From a checkpoint of a small mixture-of-experts model trained on Wikipedia: 8 layers.
Below are experts of layer 2 (counted from 0) of a mixture-of-experts language model. Rows are named up (a neuron's input weights, with its number), down (a neuron's output weights, with its number) and show model dimensions 240-319. Each number is 128 + 32 x the weight over its row's rms, rounded and kept within 0 to 255. Numbers have three digits each.
Before each expert's rows: "comes before" lists some tokens at least twice as common just after its tokens as in all text; "comes after" lists some tokens at least twice as common just before its tokens as in all text. This comes from a sample of Wikipedia text that the model never trained on. Tokens count by the router's weight.

# expert 21
comes before: " | ", ".", "–", " |", ",", ", "
comes after: " | ", "1", "2", " ", "| ", "–"
up0:106184123134092088169156157147078085093124065130095184183153182137146104134107137107087079103117144106181108125078115164079113116124109148143148153089129116148134101126167135083172155202148190165050156075108089142097120120127120161124171094
down0:131153158129105143123140138147103138121079119137144145136171083108099097151171119100153105167174098140078148186128130128129072140167195171149108136159114153139058150145131113104073166063110136102101142106125068116096173123156114185135122152
up1:107163098099090105136137172147073093102110072139107179183154159130143065143101154125077087115133113122166114132086099182058084172149096148173157150082133100167153106128175144102136160161179162161075155079106068122148128136110106153119131088
down1:166159162087089130129104184119086189167148096128114092153179056152173041137178156094138125140141144123123166135146113134145075161137105156156127151112161171139156167098113128138148188176176081140140125094145135123085093175055146192097071116
up2:120107091088089146085151151157125121102112120116099091126167170075177189114159125130141100096134108109076093101144183138063115069091090114142106176120174112148189161112111162123137129162121162168111134110043107124079099170100077094114118086
down2:123168199127152203129123118133175145130101122161140106076076200119079071114159149150087148187109158179127144203125080120131153116100144209092151089106094134182135108098135164112179121150115069140120196106148078160085116081104156134125161124

# expert 28
comes before: "| ", "-", "|", "- ", "The", "="
comes after: "\n", " |", ")", " |  |", ".", "=="
up0:107182110133114118164147133154073096112126067122092170177146122140135131146107142084085082121171155125186095154060095152100096178130129154139195157086102084191107113149179127066169177152145104150089129115096095135120125119091114199132166093
down0:060115172185129120175117166120077154170127134120063116100144108156117079204155058109164098110083145123154118078158136130138119126076163169105113125136147140112104182127100120060117137153105155070183130113141139083071135173061188213145118139
up1:120142148115073105160099144145082117111135078171096182166121187141142094159116156090097095153137111143118109122102088144099062192150114162179146123088103132199165094092143114100096179135161162128101165099077102141129096124099112138127174088
down1:129131131137070163170115126179079136071042094216117128121154159061106166171108096112121107082159169117106172154187106132124104137164149127178191125080086115096101165093125098130059133132110115106074158124128092164108097151173118160146084116
up2:135197109064114083171128119131133148128085035121153128144132129126159136190141120101105099132143125133098116143064116161109090136120108149160177148098141132147133157132155140098154201104129132142093125091091124138168162115125104160141190106
down2:137122135088129142149069104148097168148122087127108131168133144116180152152170110048101122086143118154124072225158127131121097113131160142101137059103159156076105134111106119121126168145128135121160125158142066105110105137155130105049090132

# expert 11
comes before: "\n", "0", "1", "3", "2", "4"
comes after: "0", "3", "4", "1", "5", "6"
up0:092179102114070084110142114131089125138072041148077151144136124151102122128140107100091113141177106139188101165112171146080094180134076122128148136104149092153154115152147099124154188160184154192133147109141067136100148143175122157120129116
down0:141128128146152119141133194097139151129116109150105103103148059173125104129115106116185153174117175102134132087126155176198180182087133179100090120123129152136193135109121174135076160164147113135151129120159120184145098137112155190147167166
up1:115147164145085120086128121144105161135105100107108157149110170146145074123103113159076100116138110058138094133122116167084121155139118106168089109143172079139114083174125121139123152088178112125081209111101059166128200150174082135150107160
down1:112097172102117104126157134115210092106189132151063143104153138112125126143075122124128165098132150118122176143140149143121184104130176106105127093144112145106125082149120107144145086129149095166135183118129176161195122157139156119093186190
up2:070137099104106130133120145169079142117119076118135151182155131144121124126152151137083074108146160100149098136057108134084105164111138224137164120094111094141114139164161130084151138186203191147067144122118109172108093094115073178134120083
down2:133189132129116059120131130096166089092094146141190112099082145121126112157116171114118170141101076135094114107107064147120075124142156106068106146136090178124119098161125161052145122177118120147128188170134092125166129126096141123104143088

# expert 19
comes before: "\n", ":", ": ", "2", "-", "1"
comes after: "\n", "-", "2", "1", ": ", "- "
up0:122144149114101157181132148125089130112172104044082131139164149157147117185125116104119096137121088105170097120121100143141113072108122114102130114133115084171152105075156094138159171174148084121124139081096074172045105097205143141109162130
down0:138099130121151172130123118144191182121081113152154094152125118142084107097140141182168166074131113100140166095082133121113142107089189124082116088145138129129174162156131146120152148103085150099090132152155120129160208116102107086190139155
up1:160115109142137179090126159076147142111233114179137140144102116142110077156083043146084132083140093150108143076123094061123114131167152160160139073117134164113119111160112165083125118094149121096129135087146182111117138123148205115130171171
down1:128086185097180088124189188116071167092135121138084107146137112152131161136088115178086091127239159150133201133140159165146098166138141144128135065135146079150118150163115130084151127159115091137122133112114110128101148131171129193133087136
up2:129101116088059124133077083120153117103114126068108123112108110021134129130144160134145094145046111094133110132169120115165130150101112119144167116133148114110097146110107169099133092155135153158064148147143097105104229101178129143148114074
down2:148127119166075144177191092127185138139240150155093165074135140127153152112125108150150080081160150127123090098147080179108152125122143083097117167112130089118189147075113143069118155161144133192142125089125124139104178135108165113179128125